{
  "num_hidden_layers": 8,
  "hidden_size": 192,
  "n_experts": 160,
  "experts_per_token": 6,
  "d_expert": 32,
  "d_shared_expert": 192,
  "hidden_act": "swiglu",
  "moe_layers": [1, 2, 3, 4, 5, 6, 7],
  "router_score": "sigmoid",
  "normalize_top_k": true,
  "routed_scale": 2.5,
  "balance_loss": 0.000228,
  "balance_bias": true,
  "n_groups": 4,
  "groups_per_token": 1,
  "init_std_router": 0.0323,
  "lr_router": 0.000557,
  "vocab_size": 8192,
  "norm": "rmsnorm",
  "norm_eps": 1e-06,
  "tie_word_embeddings": true,
  "optimizer": "adam_atan2",
  "learning_rate": 0.00272,
  "beta1": 0.9,
  "beta2": 0.95,
  "batch_tokens": 65536,
  "max_seq_len": 1024,
  "train_tokens": 288200000,
  "max_steps": 4398,
  "dataset": "wikipedia_en"
}
Below are experts of layer 5 (counted from 0) of a mixture-of-experts language model. Rows are named router (the router's row for the expert), gate (a neuron's input weights, with its number), up (a neuron's input weights, with its number) and show model dimensions 128-191. Each number is 500 + 50 x the weight over its row's rms, rounded and kept within 0 to 999. Numbers have three digits each.
Before each expert's rows: "comes after" lists some tokens at least twice as common just before its tokens as in all text. This comes from a sample of Wikipedia text that the model never trained on. Tokens count by the router's weight.

# expert 140
comes after: " |", "|", ";", " (", " one", " –"
router:570549489482467454396524496534434534451469512505434567471532483478496462440531541491568490421485436493527535542413496524424527597468526538451500503459469565500479481538644534484501518478525558
gate0:535433550531508554521480545530528615521497482510490493554478558500414448501505533556472497458438434421526502388519453469451420570473497550436417505484462618571462547607559559476516450505528507
up0:527481510492593480431584484535560529495491535525548498533486548531453475472565565556485434463547541443476480484486524562496419536615512523535537481474504535572574494477524545517533455533482507
gate1:542513489512495460445564421555501482605505521494485523552575587488448426563451485571522569473483398470412491482505533479488495539561520521589561568446487583423465394575515451440436473479458461
up1:492487437441472497580496490449444482516537525549528481450554527534424521514554549512441466486574559452586428497445432514526517508425568468407417511497523535500554547461449480473514407549563547
gate2:390514421445507461532572448512571543409506458513621476440495439548514509469504513435534516474587421549512454519555570455451472487472542506453563463521479545551496573538490444515531431520502529
up2:482451456444541397481505463477573499509467530540520437455501457426474514507440500568528498543561442464461471574457514434378448509569524554479474533460385530522543537563598490565456492379586523
gate3:494401426535470543539475564473527514428618546549556550485531483548512494482436482522554524497496535525495466528475516580443545564501502547567499495590461485481519456466506537535471448482509470
up3:440530502511460484435487483592576536544469450516586456455544448384511445474447479382475555508573492526527509519530492447532557468487483520580506534537598424511485522580484428429570557556396520
gate4:514514528491471451452503455519506441607457521530469554512481566465480431517528548409551533547522538498606471505387561508455438452504439577558545481501507532449516495486501454516463528444510451
up4:557467350507479481460499412416508492432574564463482429518533484499449530557508511514503477568535462499466441532410512450474408499459547480532461504518511520457457537405455560535569472491492492
gate5:597518575431492498457548530420497475574502586507470521541397526494510489451557490556498538583547573453496519491477464483533561494506495528475448567406475589452550445570400479552467463441494588
up5:550572581489551508582515521438548498560466600438418474579540441490445503445566462493495542522501543554559533548499521488491523473445555506482448449551432496513478472523540483603497451438553626
gate6:531550509519431583453476501411544628397491569577580475451526635436438431520486495493520559513483412605447513448444474483462473499509548385439582474454535470562493437509567468508570429441566555
up6:540551454504480479438597541596456438501473547465445532417450538501549438430479571498556432416433470532418549464509498384526527561503517514512606479504452496620497475534548492549558504483472479
gate7:551587577559485497442541467576500468474377453464478391485532427519600472576531437467526422425470451409501579501531574507430515529403481526422470540493368506502524462482538442412480565507454442
up7:422467475472476535508507560501467575436427552483520510502564605413519532543481502497507510477490524525496536480503431576574512529435540466450552507456491414550433557397514475482408517532424440
gate8:503530447530445416416512525403483513450482438514373487607494546598458493528470481488612558463505503522522482567515582464474565561439493494465561513511492483551466462544529496460490498455538481
up8:514480477524568469489589521610455495530547479516500535520472512530561488461501440522519422520549510590548495529584495551532515495458464554438444539499509622502500386529406492537581528527571462
gate9:581525463504420493545533509465520458488486415586475499570450584403522503582539503462481546518453495498550586508465463566544509386464524529559405461514520512486564514463569570556490401497529466
up9:512543472444512501444525502467444518590525566363507425427539379501421512396459476486454517561537528486463425535443552499555512559538468452524597569573539472468443473556440419497452535500496500
gate10:541527506541509437445557441530567536454525443455520591485641523476527485494430427605520510457481454488386474402567494549437445591528519502495582539450495572502498425624497390501469587502580487
up10:485476615550490510465507447548480503625438420477436560491496607527500384524461512523565523506422445504482510405510432568421411548564512568560528425491525615539587485498566497474439549478518432
gate11:559537521518491548458610411491567531487519462536449487399556477417486419473452467475564508554552517515535497538436487501506444540500596457556573512542495463510513404580422495455497480549535490
up11:502465466490552519527554494524544542430504555395550470465554511576500534528456410466468464481524519548381524465576530394523616499583537493500458571494494536531485553423526421556574476562448486
gate12:467522512546479428483471553532408450491541508475483533532413472459554529472429479489477491514547477517520572461428544486534627547395540507544556512567522457451495442599540374497473439470451465
up12:495476455479451558571536431498476507497502461555596506536618483519483480497521535576539451504543504531516430456580494523556490471478508451501551568546412496625529486471523557477389453582499509
gate13:539493494544472503367568463510507535494480539494511503520478518503473454402474566497562469516483496453540540510473541551467417515492459577518515480431474530568547444493544516535431513436427601
up13:512495519390473535493547486487495492533575536552476497407433518497566471473495452477450453510494549514569549565527463578517520517553526498474495467486549516423519493521543382521422420504475647
gate14:556523461523526519562433472516489599485483502595547523482464583462474400522509528465507472438530501462499509520523574501490500472492495538554584512481523511521529498615445427502501492489522477
up14:459456518438521550580506503450492441530488526501493645528595543569454545439599535538486505447482539530589372495550450479509471441467515462442425542456521514556511483501540514557555500583604551
gate15:545555497525465548483462497528432576542477515516495658456440483528492563488466557460554591502429518574483541577366475510585506540509514509477520478534507477496479479573471434624549437458524521
up15:594542523535527514452555644512608408497453532479490475431581507524600515454565450532560566525557460532453547482574402548515527482460498477541552510415511489453429460458478435494457442509490498
gate16:389620501497413533415458425518576461522429524546491425402541544466519495528540534363513532482498486424517512477480445476412529444511563538519582560516480467485510455489459478493427527521503512
up16:483541452543508522417493542534501486602510438448524581494467466465529546445455559481550431598475490445425466503531541571493541541339479480477516519487527467492523581502554482450488532502373541
gate17:562579414503395567448433419555522498401581494595552429457556522500406476419465474549577473492502586489507555477564485466463500470495532491463540515445429482490577552455554494465510537489470541
up17:484582599493449387505567474459384500496499555485557512605534556481530545553457421531431513492468541466532504479474499508540521498584461423461542529615513416543433505498522501547558469517545493
gate18:455485463524452504534556476406562479461420462502522468442414425467458448475468531516587478630458446538539569574462493440419581462524546637573498488432508532427531528486540488493523510480521513
up18:528520519440526519466443455461520521405426487515468605476441492539475548390561475500490552505522537586517477461550495453477536598546476496541434502492490552496434449466515450546566453507483564
gate19:552556573493371489510459500532454508504496541431464551497464532573472435438495498458509590522518519558489526473546477444450569518527503500546586585500481574483457551536470454627527517455476494
up19:436444350461525443491508480562525465517575586572465561517416466507508536466485531467481478550549525435509447540498492529534460491594595521479446516499479490583579470423474510530510498531535464
gate20:536476544548505570443579411459484573478548465526548473396432480553463428472541462592547448438534561506526513537436462492505424452430543500544490485524461521480450474554513425441496500478522495
up20:436594471504525543532412594454550456508427501497559537523526496403483548390408504519499504545445427445419466494479460525587438482541530530554568535559617384445390470452490475564579526495426443
gate21:540478488480455543465504506540495554398533501573547542533470516439495445532499425483532480421470465421413517551466465562521531515482593447497524512466542472446484512512437499521603457494480470
up21:433486543471643491527531412481532443499507500475521513469536482501540475473406517493512554536557533583479375500570429495441478477533482558531520470409440551566511396451430421643568567573530527
gate22:569486491611462534420434544591581524512408503543444504529491481476549584546546533495521486549515428482477485474523528507438399586470516533509492530458531477437481446531490526557521483469518564
up22:496476499423604533438498475518539477430481529462486566472561534512476497476573527511516501564538488511447484494509517532542587568431531465472442503503498607560510521470581542485642495577483478
gate23:531498503559434461512440446609505459506539410525569467517552453449460483480511557488528609485565410502512471461484592561501507512540472426469550556490606469469541453445534521577535480491400585
up23:463554541555539556551477546437446504422529575470533501495528508540452549477557494451511474540501520494469471557473540499485533490472531602498428589491421549632436464520463425506451453532554576
gate24:486482460581495489453513429537496527459517469480575500478581463514353357465489452540503498502504432540520503509532436512456490494595477478491478519515569465540555497479572479446509437528585513
up24:544499502471537406499477424427534667542499488462594581503492459501508565495501464572410543520547442492524425467524524426517515502540497475495521534623558478474457466464462532470581442491473476
gate25:482548441541408502539449490431565500399552524483507456498480512492443463548466451463517420489510449462522448498524490427567488469492588586512465438464514457531463510479535484516579543440459553
up25:610538531470526460494504542553475464594484508516550571552524448616524518475455416546495545503416542485516463469507370490522497452422438465443499596463448504440503515536520489493434498504495507
gate26:539524411486502478490594407546512520454510472508520572469511511429506486511454521408586410455505487426447447498585498509522537475456567500422451514492571549611576423466470561395502503443534517
up26:409455561521513529531508564468407509603543453526550467460472539548537485385401552579477490648512556540505505527541528450541388517479435589509475475511542491418490432566479484466508506495422547
gate27:511525609516426524402426462466490405547489478521513481523556549544452431530468462479595498485504397428492551563476518494458526529494503448499562476564445479491453553514483410494524501400570506
up27:542556566527455544519517518519538413558504448476557478499472500545483466403547508514550435549448516511490437584450528505428444458491514520516645406533508493488415555524444574468479487445511576
gate28:533571472458511590444642542460551410523535483555531545472522455528526435471554595499474402465532520499516516498450640551475553565546449556484503520426505542531536494490507493535564510561404535
up28:451479532539469473469471452488483539553523489529555451558565469444528591583474455413485624573498510502472513546596416411550430503400455453470518535547545381540436542496494472468346450490484434
gate29:485432523515339496421552527568576442454477446499502546501531460517510419481455506385566554605506535498489538556582472525501569508447649552490583515425499455487507489430529625467560525515526503
up29:520561557500475504517454408531579605551529574460442585490466425469452591481498445490392536489446513375536532505424481511558383524560410488519443518497572443493411457502490473494402538409576499
gate30:573549451449426537472575474571548576526494563482548471539472382493458447465536501384516481498509511474538564521435529574501503516384537569544470504470456513473536421455451472446502443437434579
up30:479597458554377459417478481463520549461496400453465514498499495436490559530438460537441525553531531523453533526464471422594431453445521438513541469547500414521505535591464505405545518512446413
gate31:458512566624458477487505521396482457515526512551485414491549444558568516507508441589508571433508557538546456532560578522532466588486461613464525490520447463619450560485525451619512557437496402
up31:447451503463489501422542516430476480406513547536388467605386519595554612482515442560515592477442508484456532526485488492453590512459430578435525433425450499522456523478517561583500528446487410